Weights of a small mixture-of-experts language model, trained from scratch on English Wikipedia: 80 experts in each of 9 layers, 403M tokens.
Below are experts of layer 5 (counted from 0) of a mixture-of-experts language model. Rows are named router (the router's row for the expert), down (a neuron's output weights, with its number) and show model dimensions 112-167. Each number is 200 + 20 x the weight over its row's rms, rounded and kept within 0 to 999.
Before each expert's rows: a language model's description of what the expert responds to. This comes from a sample of Wikipedia text that the model never trained on.

# expert 25
It responds to: Sports competitions, finals. Tournament and result words in sports reports, such as final, Championships, Cup, medalist, event, as in "won in the final".
router,221,207,204,219,156,193,171,208,217,236,163,191,180,188,215,215,211,182,206,216,175,187,217,202,186,177,213,215,162,201,181,201,165,205,232,169,210,182,234,199,202,181,244,229,198,214,247,175,169,216,203,189,181,230,185,210
down1,196,187,209,183,172,173,215,167,254,164,220,174,189,171,197,174,187,196,225,203,201,210,200,223,204,208,218,207,213,167,224,202,213,212,233,186,217,195,207,197,191,236,231,197,198,215,189,195,217,201,181,182,203,231,194,138
down2,187,212,208,214,204,232,201,195,208,213,225,174,195,163,216,211,231,193,176,194,189,221,214,156,218,195,232,191,223,175,176,216,192,183,180,194,190,195,199,186,218,192,198,238,181,191,202,221,229,190,155,218,205,226,242,194
down3,166,198,174,194,187,219,233,206,209,192,214,208,197,212,201,190,242,205,170,175,223,204,208,202,205,206,171,222,172,205,223,206,178,183,214,188,225,215,195,216,211,200,189,199,211,191,157,196,209,195,201,214,173,198,170,206
down4,184,204,180,226,229,230,223,208,209,172,193,210,164,229,225,185,247,173,186,188,203,170,199,183,209,214,245,185,224,171,210,191,204,192,205,193,201,181,197,201,181,218,218,193,195,215,173,178,205,179,206,186,197,204,218,187
down5,216,169,207,208,161,213,172,187,238,194,213,217,226,197,212,212,243,207,231,223,196,201,169,193,171,173,213,203,190,195,178,144,191,183,240,215,207,193,206,185,182,200,177,176,187,209,195,189,191,198,196,176,176,185,160,197
down6,180,158,196,200,196,228,166,234,201,193,212,191,180,177,198,208,246,178,209,209,193,229,183,184,193,200,208,190,212,191,228,195,210,230,174,211,183,173,196,201,185,195,186,215,193,203,229,202,189,176,188,199,198,195,164,215
down7,188,179,242,176,161,179,200,184,179,208,160,207,206,213,227,211,208,194,227,231,181,216,195,212,208,164,216,212,204,229,181,171,248,170,195,207,198,178,207,187,210,189,183,211,211,219,193,229,202,200,224,206,190,216,184,188
down8,197,202,159,188,182,188,212,198,175,187,170,192,216,158,198,186,208,236,175,220,221,182,210,189,183,233,199,157,235,234,210,205,237,174,216,215,177,184,219,189,200,184,175,185,207,194,180,203,201,272,183,207,221,204,211,183
down9,182,188,190,209,233,196,219,177,202,227,197,224,184,193,170,203,207,219,202,173,200,214,207,191,226,156,198,202,193,222,175,191,196,230,202,219,211,201,210,192,205,202,231,200,235,189,217,187,193,192,178,192,170,182,230,192
down10,203,227,200,173,191,212,229,175,172,197,234,213,208,209,181,186,190,220,209,226,185,218,191,195,216,204,162,205,246,195,197,233,203,227,175,235,207,229,197,214,206,194,215,245,202,191,229,163,189,199,169,205,200,225,203,212
down11,204,213,168,227,213,193,151,182,229,212,191,226,167,178,205,229,231,180,200,207,204,185,209,197,178,181,235,219,187,188,191,224,214,214,218,219,211,192,225,159,202,187,245,210,199,216,227,179,199,208,222,193,204,213,198,183
down12,234,191,191,195,217,223,232,203,179,192,171,162,197,214,217,202,227,204,201,167,159,192,223,248,186,190,221,188,189,201,216,200,193,215,221,190,243,174,219,202,170,201,192,190,186,218,184,185,176,207,188,177,194,225,206,202
down13,184,171,208,225,209,201,213,188,190,195,213,208,203,208,183,213,206,175,209,220,205,244,157,174,213,175,190,200,201,206,185,178,179,206,186,214,211,198,211,223,201,207,231,218,187,191,204,188,211,210,214,230,214,223,201,181
down14,230,190,193,252,198,225,154,220,229,197,190,236,170,216,199,206,174,191,196,183,203,197,187,185,185,193,197,226,204,209,179,197,190,226,192,184,183,174,235,203,175,196,230,214,196,223,211,208,187,212,210,161,188,173,167,198
down15,173,170,184,217,183,210,207,196,177,194,235,213,206,188,208,225,220,192,191,185,205,175,196,232,196,183,220,217,209,225,193,206,237,224,219,216,184,215,202,189,205,228,217,187,223,198,221,180,216,192,174,216,222,209,154,184
down16,241,190,221,154,182,204,202,172,183,185,206,219,225,195,193,166,203,212,220,185,193,207,181,192,187,212,196,203,229,212,207,186,205,150,238,223,193,193,188,231,176,188,182,222,196,198,176,188,193,167,211,200,200,190,162,191
down17,197,182,212,155,227,207,178,165,207,213,220,191,192,214,209,177,231,220,194,201,203,214,182,210,187,162,204,229,206,212,234,188,208,240,189,204,173,187,169,213,247,191,210,202,206,179,228,226,210,175,215,193,179,185,242,167
down18,203,203,196,215,247,214,236,209,178,197,226,199,179,202,174,223,237,164,211,207,177,161,202,213,213,175,213,225,196,188,195,215,213,228,210,195,211,187,192,231,192,225,178,170,212,159,228,201,183,199,181,219,202,181,200,179
down19,165,199,223,209,222,191,217,200,177,234,171,189,245,180,239,168,214,218,211,185,176,224,207,184,197,224,201,197,211,183,227,165,233,208,194,207,179,213,219,203,204,218,217,218,200,182,198,197,183,201,188,184,236,178,226,226
down20,169,238,196,227,177,195,209,196,180,173,219,195,200,216,246,185,161,183,212,199,190,214,228,222,201,188,190,195,229,208,219,221,182,204,215,203,182,205,223,201,199,163,207,218,216,183,184,215,223,222,222,166,172,180,154,182
down21,241,203,213,190,200,202,207,207,220,191,208,185,195,192,174,189,223,155,205,209,171,202,178,214,223,196,197,227,208,204,219,237,208,266,202,219,199,201,193,229,234,190,194,221,180,163,182,167,251,218,225,180,204,213,219,188
down22,210,220,191,214,220,222,192,216,182,201,206,229,154,189,197,175,203,218,192,225,178,191,169,181,217,226,242,189,237,195,202,218,204,188,180,204,205,195,156,216,213,206,199,222,179,207,164,194,223,206,190,197,199,160,194,216
down23,194,194,228,191,189,220,220,245,192,224,206,228,219,207,225,148,192,224,183,209,211,184,233,215,209,220,215,189,209,200,217,192,213,211,187,183,204,177,239,220,191,226,169,205,194,205,213,185,210,190,157,147,195,235,165,187
down24,211,145,210,176,197,155,179,195,233,212,183,195,210,233,177,203,203,159,213,201,228,170,188,213,209,187,195,215,193,219,170,190,226,232,175,206,210,205,159,201,185,209,207,200,224,203,204,177,215,220,214,203,235,213,204,186
down25,243,204,195,189,205,249,191,168,209,202,160,201,191,184,209,193,230,226,222,203,194,181,198,213,205,162,191,200,189,235,188,165,177,186,198,214,216,215,245,220,197,196,218,197,225,174,218,205,193,205,220,215,198,207,188,200
down26,212,209,167,159,167,186,176,215,200,181,194,202,184,200,255,200,189,211,193,189,230,238,177,200,177,214,209,225,224,230,189,202,174,204,207,227,178,194,190,178,227,209,190,198,207,199,203,233,210,194,183,216,219,214,194,201
down27,217,209,170,220,198,205,204,224,178,184,216,208,217,237,196,202,210,185,182,192,207,204,190,186,182,214,216,198,233,202,220,171,239,213,226,189,198,188,201,187,192,198,189,267,226,196,191,236,218,181,191,181,176,172,205,218
down28,226,181,197,219,194,169,196,172,169,204,218,201,188,170,185,202,187,218,214,207,215,186,197,229,199,166,191,227,166,177,182,222,186,217,209,162,152,204,225,193,213,207,192,218,183,182,205,201,211,216,211,203,228,187,183,189
down29,216,188,202,220,209,215,184,213,185,204,194,178,212,241,190,187,221,206,222,198,164,222,232,194,226,241,235,178,209,195,179,174,209,168,212,179,213,171,191,183,202,233,192,171,185,219,189,199,223,167,201,162,152,197,230,172
down30,213,188,205,159,204,199,260,217,186,190,234,215,208,193,195,182,206,219,223,192,184,248,217,203,185,191,165,195,174,214,191,215,184,182,203,210,215,232,186,197,209,191,174,213,212,169,150,190,205,210,179,198,207,193,234,209
down31,205,215,195,207,231,184,228,220,209,167,184,221,243,155,192,175,218,186,217,195,196,206,152,195,205,183,198,170,224,208,223,173,212,214,183,197,190,205,191,195,209,166,203,206,192,185,179,239,216,178,211,204,257,203,203,179
down32,185,195,216,159,211,182,200,189,210,207,207,176,192,171,199,171,186,148,189,210,216,205,196,163,178,231,172,193,212,244,202,189,226,231,214,249,191,214,208,181,186,207,217,250,190,200,196,190,188,242,205,227,198,199,194,190
down33,178,192,194,203,204,231,192,213,201,191,208,210,220,203,235,186,156,230,197,221,239,217,212,207,222,182,176,209,224,192,192,187,228,176,197,222,203,224,189,189,201,194,195,209,167,219,197,210,199,185,167,180,199,212,162,216
down34,197,221,200,233,219,225,167,205,209,182,195,237,209,210,199,207,223,196,199,195,208,175,194,217,227,185,198,231,191,193,223,209,224,172,200,193,207,167,184,199,208,195,199,209,189,206,194,198,212,151,163,214,222,207,167,198
down35,162,183,204,226,204,179,179,206,197,231,187,213,160,197,222,195,188,193,177,221,212,155,208,190,194,210,212,197,164,205,188,187,190,224,211,176,220,157,228,191,167,223,220,186,193,217,239,201,157,229,214,212,216,193,187,202
down36,215,168,214,206,184,187,208,220,210,204,206,210,235,215,212,210,203,233,245,186,261,209,189,223,219,204,196,208,172,163,195,233,195,224,210,192,205,212,176,189,178,179,196,211,176,185,196,180,203,149,187,197,214,194,210,231
down37,218,226,233,221,198,211,208,225,233,193,204,165,202,221,213,208,188,191,197,182,175,192,168,174,237,206,177,230,222,168,174,206,220,215,177,172,200,199,174,191,180,176,241,187,160,205,213,189,225,211,212,199,178,196,182,214
down38,181,206,211,198,205,169,224,187,224,197,202,242,231,219,205,209,172,216,178,207,195,199,192,183,183,229,180,188,212,187,177,173,170,227,198,185,200,200,194,189,193,204,187,247,183,225,176,206,201,223,205,197,201,179,206,192
down39,212,219,190,192,198,169,204,204,206,189,205,158,205,200,185,220,192,214,196,202,183,207,172,228,231,179,170,212,193,189,178,179,218,192,196,184,193,215,195,175,207,180,192,182,200,221,205,207,213,214,196,201,220,197,171,190
down40,150,181,185,234,199,187,177,224,231,176,216,229,223,212,224,180,181,226,225,184,199,184,179,207,191,176,237,181,213,181,196,207,192,233,204,165,230,195,219,194,211,202,185,182,178,194,222,205,210,184,172,202,207,186,208,192

# expert 33
It responds to: Capital initials and abbreviations. Capital-letter word starts such as C, G, St, Qu, Sch, and the period after an initial, as in G. Cook, T. araraticum.
router,199,152,227,222,238,210,183,209,211,218,229,205,195,148,166,233,191,179,201,233,202,206,185,199,236,183,184,213,217,180,179,199,231,186,198,176,167,191,216,180,213,196,218,207,206,201,224,190,201,186,192,193,204,189,189,189
down0,208,221,199,184,192,207,168,211,213,192,210,212,209,194,194,202,161,173,218,200,225,199,246,174,211,217,230,186,218,188,161,235,175,209,227,221,198,176,198,181,219,190,206,184,172,199,238,200,190,176,229,198,184,158,203,210
down1,183,192,241,215,180,174,224,232,223,165,206,237,230,180,185,194,216,226,229,200,217,187,235,177,209,214,195,218,173,199,223,206,209,149,213,221,197,183,237,181,206,174,206,203,202,212,216,220,185,170,169,202,201,193,175,203
down2,210,224,212,186,233,197,185,200,233,199,165,218,189,218,190,191,190,184,211,214,208,202,194,162,168,183,190,210,216,212,215,204,170,174,192,218,189,186,163,173,227,176,172,188,165,213,194,166,217,166,172,208,236,198,208,216
down3,222,197,203,189,217,214,180,185,185,164,212,222,185,182,174,204,202,197,222,219,220,203,206,182,208,238,199,127,202,207,210,213,218,207,196,195,183,197,214,195,218,199,211,195,192,196,202,223,179,168,233,197,157,204,187,219
down4,172,194,191,237,226,189,206,159,207,241,212,234,203,173,186,192,205,233,191,250,208,192,225,209,196,187,171,209,209,169,215,192,195,216,199,208,195,188,196,240,203,172,210,205,203,197,219,168,150,202,201,209,220,225,213,211
down5,203,180,202,241,180,226,176,218,210,174,184,189,200,196,206,242,193,229,188,208,185,177,143,199,216,225,177,180,222,194,208,228,226,190,220,180,173,176,234,203,183,181,193,207,207,201,188,145,253,194,195,219,173,201,172,188
down6,232,202,180,170,207,209,226,175,192,189,167,223,189,218,200,177,181,213,181,216,191,188,173,175,192,198,193,196,229,167,166,194,189,198,194,170,190,222,209,183,213,222,214,183,221,187,231,228,189,171,215,156,205,225,217,198
down7,189,191,207,175,206,234,202,185,184,176,203,205,197,244,198,213,202,208,212,205,187,179,200,200,194,209,210,193,202,191,205,182,185,206,194,131,200,165,212,169,194,182,221,182,220,223,208,199,159,183,228,201,164,202,196,179
down8,219,196,161,206,168,182,183,178,210,216,179,198,196,222,238,243,229,182,211,188,201,217,179,161,202,213,236,175,177,207,169,175,225,176,201,218,228,226,198,164,194,261,224,182,203,191,180,202,201,199,189,169,173,226,185,181
down9,184,204,184,232,232,202,210,203,210,190,186,221,177,196,219,180,223,234,190,188,195,198,224,223,217,196,238,206,200,177,260,238,181,176,204,193,193,195,222,232,222,214,228,192,177,206,186,183,183,154,177,197,198,206,209,182
down10,191,204,203,204,198,216,188,167,211,201,205,164,208,189,179,227,206,211,243,246,204,166,189,183,205,178,187,193,182,223,174,177,219,187,215,200,230,206,202,215,202,229,168,185,164,195,215,218,220,230,198,211,207,214,185,207
down11,194,207,215,256,243,200,194,205,192,174,224,174,191,168,208,174,197,172,213,183,257,229,182,223,210,196,198,213,209,210,244,200,215,182,187,181,226,187,199,179,190,197,198,212,228,193,175,234,190,192,232,188,219,183,175,215
down12,198,214,210,182,199,184,204,221,217,191,142,189,193,209,181,212,184,229,188,187,183,213,191,222,197,199,204,203,211,172,234,174,185,225,217,181,182,218,175,188,192,207,202,181,191,174,213,174,177,205,244,202,213,193,194,195
down13,207,196,202,224,165,210,164,237,207,174,204,216,176,185,192,214,197,197,183,209,220,221,159,219,203,185,196,215,236,190,204,201,159,184,203,205,214,207,227,232,218,215,201,167,205,174,181,205,199,167,206,188,213,232,166,211
down14,168,212,177,237,195,199,184,207,223,196,193,191,210,205,191,186,227,199,238,185,234,194,188,156,232,214,238,190,195,235,201,187,207,153,180,225,152,179,178,261,218,171,170,193,186,207,226,200,217,190,203,214,210,187,197,203
down15,185,230,171,205,228,197,184,239,225,207,239,198,198,197,234,197,164,169,242,157,212,223,218,225,225,199,216,200,216,196,219,188,203,199,159,239,165,200,213,223,204,223,208,188,191,203,202,234,230,203,184,183,238,222,188,208
down16,227,227,215,188,213,204,194,214,164,205,213,207,210,185,183,195,207,206,232,195,163,199,188,172,217,184,171,228,190,223,206,207,190,205,195,193,168,172,186,231,208,197,200,217,189,208,222,220,180,214,214,208,208,252,202,225
down17,205,202,212,143,171,191,219,187,177,195,167,224,170,235,190,191,181,183,201,203,179,252,219,194,232,241,219,185,201,202,210,190,206,235,160,195,177,195,211,186,210,188,213,166,225,176,204,201,253,178,182,188,202,222,189,200
down18,179,181,209,201,204,190,209,223,173,195,217,201,201,181,153,226,194,205,233,200,238,179,193,230,198,195,262,191,224,207,178,230,193,174,170,199,199,202,225,210,201,188,186,223,188,210,210,171,186,187,187,186,215,183,207,198
down19,217,174,148,191,178,198,198,174,224,201,201,191,221,173,190,191,184,202,200,228,219,217,192,219,218,191,194,180,200,192,166,171,178,219,209,217,199,211,182,182,224,197,165,201,209,204,215,218,181,234,180,178,187,206,210,213
down20,190,182,194,202,207,176,190,196,187,209,203,223,180,215,202,190,239,195,226,196,194,198,210,157,208,217,206,213,193,211,155,219,201,201,239,188,243,203,214,188,200,223,207,184,205,206,221,200,195,204,200,226,191,189,208,169
down21,189,219,219,175,192,182,226,191,214,178,187,236,178,226,226,158,183,166,205,151,237,187,197,198,186,182,168,225,194,207,202,183,160,200,191,160,207,198,221,190,211,178,222,245,211,174,211,242,210,181,195,188,184,224,203,180
down22,181,225,219,217,204,199,214,184,201,224,218,200,172,181,172,243,213,199,197,194,219,209,191,188,212,237,180,223,166,214,188,216,188,160,197,180,197,212,212,200,198,193,202,142,207,191,226,193,162,199,181,221,219,189,221,188
down23,190,210,189,214,227,237,197,165,175,215,204,159,206,216,159,205,204,199,211,185,172,172,202,179,212,194,219,247,184,205,205,197,241,176,202,180,226,231,207,206,210,226,186,199,192,177,188,197,198,200,208,178,156,187,199,177
down24,198,215,210,158,149,206,233,203,224,200,180,209,200,203,219,218,212,204,205,198,186,211,194,175,178,203,206,169,211,213,198,172,200,193,166,231,203,204,225,201,204,192,207,216,217,216,207,187,201,233,177,173,187,200,223,195
down25,229,176,206,182,187,175,226,213,194,189,204,170,195,201,158,207,197,188,198,232,199,185,174,196,181,217,237,201,216,187,236,197,173,197,223,194,187,205,180,228,203,191,199,186,204,198,186,194,206,220,200,216,184,199,221,167
down26,177,201,178,179,188,182,195,203,180,180,184,203,198,214,212,207,183,219,212,195,175,186,222,176,219,191,183,216,242,226,181,223,242,214,188,189,161,182,225,222,214,188,186,225,194,204,173,204,199,243,203,216,213,209,152,204
down27,194,231,255,198,207,191,234,220,211,165,201,212,177,204,169,216,186,203,204,209,192,172,191,218,193,205,213,168,230,210,165,188,181,219,202,221,201,185,222,201,220,178,179,194,150,224,223,174,172,192,201,211,175,224,200,229
down28,213,185,199,187,210,194,213,169,205,178,214,214,218,230,209,210,175,177,202,158,205,180,208,172,197,243,181,183,220,195,207,224,207,191,207,203,187,186,227,180,187,205,178,200,210,203,206,205,166,181,206,201,187,191,189,232
down29,227,228,152,203,194,171,206,209,184,183,175,168,203,211,162,224,191,200,206,216,184,178,212,219,220,212,208,195,189,184,196,217,202,227,210,179,193,224,198,189,183,193,219,193,212,200,205,175,201,201,203,204,183,138,194,186
down30,192,205,207,205,216,198,183,173,172,199,203,203,191,206,199,209,204,214,171,160,215,173,188,200,208,198,166,188,208,210,184,205,231,188,171,182,181,196,173,212,191,213,211,245,206,194,238,200,223,225,224,181,222,158,193,222
down31,207,166,198,200,212,242,205,209,241,190,221,200,241,167,226,189,175,215,195,206,182,202,193,195,226,199,226,195,205,221,186,181,201,197,176,167,215,227,177,225,163,188,181,187,188,221,242,193,217,187,212,212,207,196,185,210
down32,215,219,205,205,187,178,186,202,199,197,181,184,190,221,217,207,200,217,204,244,217,197,190,209,206,220,150,190,217,179,178,189,224,168,188,210,187,216,187,191,178,199,178,177,205,189,145,172,205,211,174,167,221,214,188,212
down33,161,207,188,176,209,178,194,175,198,211,202,234,215,176,206,190,212,208,186,234,172,236,220,219,176,184,208,179,211,174,245,239,192,200,169,170,207,218,183,210,194,209,212,235,225,192,202,186,190,228,190,219,220,224,219,183
down34,173,154,210,214,224,208,182,210,225,190,243,220,196,198,195,226,218,192,187,203,208,203,198,201,210,208,234,207,201,197,198,186,172,201,228,189,227,217,208,196,239,191,210,205,202,205,207,200,195,200,246,213,198,180,212,228
down35,210,176,193,182,229,217,186,193,168,187,170,182,220,188,170,214,209,202,185,186,207,221,182,204,218,203,176,219,179,219,189,185,188,193,207,210,201,196,203,196,161,170,165,210,163,202,194,212,213,203,170,215,189,199,170,177
down36,209,216,227,173,177,204,186,176,199,213,194,198,210,182,211,231,225,168,195,174,190,203,209,205,185,219,222,211,179,163,169,242,179,203,175,160,197,193,197,201,209,151,177,188,174,185,200,230,191,223,170,203,228,208,193,195
down37,215,186,213,206,187,192,167,203,166,158,226,171,236,185,211,222,217,211,222,225,187,215,222,209,233,207,185,206,206,206,225,203,198,194,214,179,189,199,237,188,216,185,212,193,186,203,202,171,173,214,211,212,212,185,214,178
down38,217,199,190,167,161,212,174,193,188,177,163,171,256,159,195,240,221,202,186,198,198,194,159,250,211,215,222,182,197,210,204,203,249,189,176,177,181,166,205,226,182,191,181,193,245,186,210,204,170,224,205,204,178,193,204,196
down39,247,171,178,203,143,218,205,218,211,171,192,222,186,201,194,203,202,241,203,234,164,172,160,221,238,177,228,241,190,179,215,242,204,196,196,224,221,189,180,199,223,206,203,162,231,183,217,157,177,207,156,141,222,160,187,201

# expert 51
It responds to: Institutional nouns after the. Words right after the or The naming institutions, nations or money: National, Congress, Ministry, US, International, British, and the $ sign.
router,161,213,218,213,211,241,189,215,211,183,205,215,184,221,185,166,189,203,186,204,177,180,195,228,172,186,175,167,194,219,229,204,176,213,164,225,197,194,195,169,211,179,184,207,211,204,181,184,170,218,183,221,216,219,159,213
down0,187,236,195,193,188,198,192,200,202,214,194,195,203,189,185,199,201,217,189,189,181,226,198,198,214,234,194,182,210,195,190,190,190,233,218,218,238,221,186,184,211,216,211,196,206,179,207,207,198,216,216,215,238,229,181,169
down1,224,165,217,199,180,203,248,205,193,194,208,198,221,197,217,197,233,180,187,198,175,221,224,206,232,213,201,170,230,173,203,172,205,218,218,168,193,202,207,203,221,200,189,180,226,184,227,208,179,171,213,193,198,154,234,177
down2,230,231,159,196,170,191,157,180,194,191,215,184,199,239,197,192,220,202,219,241,168,203,198,169,211,201,214,172,218,199,145,198,196,185,209,222,183,188,219,205,180,217,200,212,191,225,188,204,218,193,219,201,212,179,203,203
down3,182,217,212,198,220,197,173,171,176,212,194,171,225,237,229,216,242,180,196,221,165,183,184,198,214,194,204,206,191,222,204,220,184,205,203,214,202,218,180,196,201,212,184,215,187,221,201,207,193,177,210,197,244,213,210,167
down4,204,202,212,161,184,209,183,195,228,200,197,221,189,214,264,208,226,158,226,182,187,204,167,163,191,184,243,197,209,179,167,195,177,202,211,159,170,205,219,201,206,219,216,192,186,206,188,214,227,224,221,210,188,161,208,168
down5,181,215,173,199,217,220,212,180,233,218,196,195,183,163,214,178,190,210,241,223,193,201,218,227,173,213,248,255,209,200,156,194,206,166,206,203,186,196,208,187,206,208,184,208,200,187,197,229,198,199,222,184,196,197,189,189
down6,198,208,214,219,212,189,195,206,192,209,202,219,187,187,204,236,188,203,208,203,204,206,162,234,229,174,199,218,184,188,208,195,213,235,171,213,248,214,207,186,223,226,193,193,165,202,219,162,172,194,166,209,184,223,192,216
down7,200,217,190,163,212,202,204,186,196,196,195,194,208,181,177,215,230,198,191,205,184,187,216,202,194,214,191,182,198,237,199,204,162,228,198,179,213,197,212,159,214,165,191,168,217,198,181,223,234,221,188,253,202,239,181,212
down8,184,210,187,166,226,152,199,175,185,184,204,209,202,165,175,170,181,189,242,211,237,186,224,198,187,213,229,242,197,206,174,201,182,200,189,203,223,235,202,169,212,200,166,203,225,189,166,224,176,194,244,199,233,205,224,230
down9,188,198,181,162,186,247,202,219,217,206,170,201,178,219,166,193,191,220,192,189,213,191,225,246,204,177,202,172,207,180,183,197,184,220,169,180,186,172,198,227,177,186,239,179,210,177,198,200,191,205,198,214,206,215,170,161
down10,128,191,196,211,196,219,186,206,213,184,228,207,197,224,177,197,235,222,194,211,192,185,205,199,215,202,202,190,199,223,189,238,193,181,244,230,193,241,195,192,200,248,202,175,216,214,178,206,186,203,181,201,214,195,230,215
down11,185,220,216,178,217,221,205,214,211,206,186,206,173,194,213,195,208,237,166,217,183,213,193,230,195,216,214,209,205,185,209,188,166,189,208,212,210,182,199,207,223,177,221,198,249,177,201,219,237,202,205,216,194,212,164,187
down12,191,179,188,168,217,198,183,190,189,194,239,151,200,179,196,232,200,212,179,227,166,226,181,222,167,175,219,184,189,204,174,172,223,246,205,203,224,200,188,210,183,202,188,196,215,217,213,187,204,209,166,187,179,220,176,177
down13,192,205,201,177,170,200,206,215,205,227,172,212,228,211,236,179,225,208,214,202,196,183,222,195,210,214,205,205,222,190,224,222,218,231,202,172,186,203,201,175,187,198,177,198,234,214,175,265,204,175,216,188,202,201,203,184
down14,210,218,215,207,198,204,208,193,198,177,171,216,176,178,194,217,171,193,198,204,204,192,182,208,208,196,203,195,209,236,211,186,173,203,203,214,197,219,208,213,169,170,185,234,198,213,190,189,182,232,187,227,205,208,216,213
down15,202,190,189,174,228,186,188,183,175,206,213,197,187,217,159,198,206,206,216,192,201,231,188,219,223,189,205,237,194,217,226,201,178,223,218,194,169,210,183,209,188,193,191,253,172,229,184,196,206,207,213,179,179,180,185,212
down16,209,193,185,184,223,185,230,195,227,162,201,209,170,197,193,186,193,208,203,170,188,195,231,268,191,227,179,178,209,217,198,231,187,186,182,216,213,191,218,179,210,163,189,199,208,236,174,177,181,211,207,182,181,201,184,224
down17,213,205,163,199,220,224,190,204,203,193,158,209,228,210,227,193,228,167,199,234,176,217,231,207,197,181,206,194,225,230,184,218,177,210,194,208,202,227,170,194,181,210,178,216,212,195,184,201,178,233,206,150,213,225,209,210
down18,167,198,196,161,200,238,207,196,204,194,198,187,246,166,196,217,220,198,239,212,185,210,179,176,190,205,200,179,193,211,175,231,211,211,198,203,215,183,213,215,209,203,174,213,188,208,214,194,186,191,227,181,208,209,205,175
down19,180,207,246,212,203,227,183,204,219,214,217,230,207,190,223,243,225,205,162,209,216,228,220,176,207,218,215,218,204,221,172,249,174,182,175,203,204,216,171,213,183,176,163,201,196,202,213,159,185,226,179,178,197,229,180,192
down20,227,240,149,197,189,195,215,212,211,197,186,205,238,231,207,229,205,225,219,187,194,174,176,183,192,223,191,216,214,197,224,199,178,182,212,197,184,156,165,186,213,217,183,164,211,216,167,218,207,209,200,202,187,205,212,203
down21,197,216,203,195,184,195,189,204,192,247,219,180,181,238,201,201,185,218,214,158,163,204,202,209,201,197,193,204,200,223,222,199,182,174,208,200,190,211,225,212,199,210,206,201,180,177,202,198,194,179,191,190,216,197,203,194
down22,185,193,206,233,184,268,196,225,160,194,205,173,198,215,223,175,162,212,190,162,204,182,194,203,241,188,214,194,188,173,214,193,203,202,168,161,232,197,193,188,180,220,223,176,191,172,186,185,207,234,189,196,212,224,204,229
down23,214,207,210,205,193,222,233,191,174,225,203,201,171,195,224,183,227,204,160,207,233,214,184,205,170,176,219,158,203,186,153,164,154,215,205,211,167,217,180,195,213,157,212,187,207,191,224,202,216,217,205,181,196,173,205,227
down24,233,166,167,217,148,189,227,218,206,200,187,193,193,193,195,201,202,224,196,208,196,199,185,227,188,212,198,218,184,217,177,185,186,211,174,186,211,220,184,167,201,229,221,195,224,170,226,177,208,194,197,231,199,231,182,213
down25,213,223,229,184,165,190,199,200,192,223,174,252,180,158,204,169,217,236,207,221,219,222,221,181,212,181,194,206,216,226,164,192,196,242,206,159,221,199,204,211,208,200,192,203,215,217,210,177,153,199,179,183,186,202,199,183
down26,218,228,198,206,219,178,173,203,203,210,242,203,182,208,231,213,192,212,219,211,207,196,194,215,178,198,198,178,198,201,178,188,204,225,175,202,206,233,170,207,167,198,211,208,205,194,191,211,223,176,170,188,209,174,208,211
down27,205,212,233,202,213,203,201,202,225,176,221,179,186,192,174,216,196,169,224,168,200,214,166,216,182,217,190,199,186,183,208,188,226,186,204,212,201,205,233,236,187,187,202,239,174,201,213,195,201,216,233,217,194,175,180,210
down28,224,169,219,202,193,182,162,206,209,194,181,168,235,163,173,194,216,219,181,208,222,175,210,211,212,211,181,200,194,195,212,171,220,185,171,190,195,224,193,178,216,226,197,187,202,204,189,206,193,142,188,200,239,209,214,215
down29,191,192,188,221,217,207,215,157,199,197,212,207,205,200,187,182,199,232,199,194,164,171,211,186,242,236,218,210,191,194,177,185,195,194,196,242,181,209,215,198,232,226,184,176,206,197,245,217,230,181,227,212,182,238,207,253
down30,225,219,197,184,202,205,181,203,204,215,178,208,208,195,211,190,227,166,213,251,197,226,221,229,181,203,217,213,223,205,177,235,186,220,203,143,206,184,245,184,189,193,218,179,203,188,186,190,228,185,178,174,240,220,182,194
down31,212,174,159,233,214,248,199,178,202,179,245,210,191,220,190,201,201,242,187,175,168,181,196,207,186,192,212,215,233,218,227,201,198,203,206,196,218,210,231,213,238,211,245,217,198,157,215,143,156,169,212,223,212,202,241,183
down32,196,184,200,200,204,225,186,200,199,196,188,187,227,207,204,180,185,192,194,207,192,193,185,226,217,229,209,203,183,221,177,194,191,244,232,211,221,233,184,177,177,220,199,193,201,182,194,216,190,242,211,242,210,201,213,211
down33,206,190,223,203,194,186,181,202,223,196,182,240,186,172,213,211,200,177,195,197,194,228,208,193,190,240,214,167,189,206,189,213,183,209,180,209,200,191,223,197,208,167,216,203,214,186,153,206,227,178,191,195,229,233,191,237
down34,210,231,192,174,205,204,191,220,174,215,194,180,244,153,200,187,237,159,214,196,188,184,179,222,209,231,191,176,188,195,224,196,199,185,208,231,197,213,174,189,204,209,190,188,159,177,155,200,208,191,189,209,241,180,187,249
down35,189,171,166,196,193,198,194,215,159,229,184,209,212,233,202,219,209,212,190,193,172,198,185,158,207,212,244,191,200,206,187,204,210,199,219,173,219,158,204,200,240,198,190,193,209,192,231,199,175,204,223,192,193,214,228,177
down36,234,172,186,226,196,189,226,189,203,193,171,183,217,193,229,188,208,208,143,204,183,161,196,189,192,206,201,207,214,176,186,183,206,220,167,209,200,219,200,191,183,200,207,173,215,206,161,182,208,200,196,177,217,222,205,182
down37,195,213,206,209,188,223,198,181,189,186,172,195,228,211,175,189,166,184,225,213,215,213,188,167,188,179,218,204,215,171,182,224,225,203,195,175,207,177,205,180,199,227,182,209,182,196,197,186,165,191,176,197,206,185,234,200
down38,192,198,220,181,192,206,206,180,208,204,205,215,166,229,228,200,212,214,215,182,194,195,183,214,197,218,174,197,242,204,153,122,202,226,205,217,213,183,212,205,159,255,192,217,208,215,191,184,180,196,204,198,211,180,201,182
down39,183,170,199,204,189,228,222,197,252,215,195,180,199,191,190,176,227,212,185,188,209,183,163,239,201,198,204,236,196,188,178,198,214,211,211,196,190,213,180,199,189,182,192,186,196,181,210,169,208,189,201,201,239,184,205,198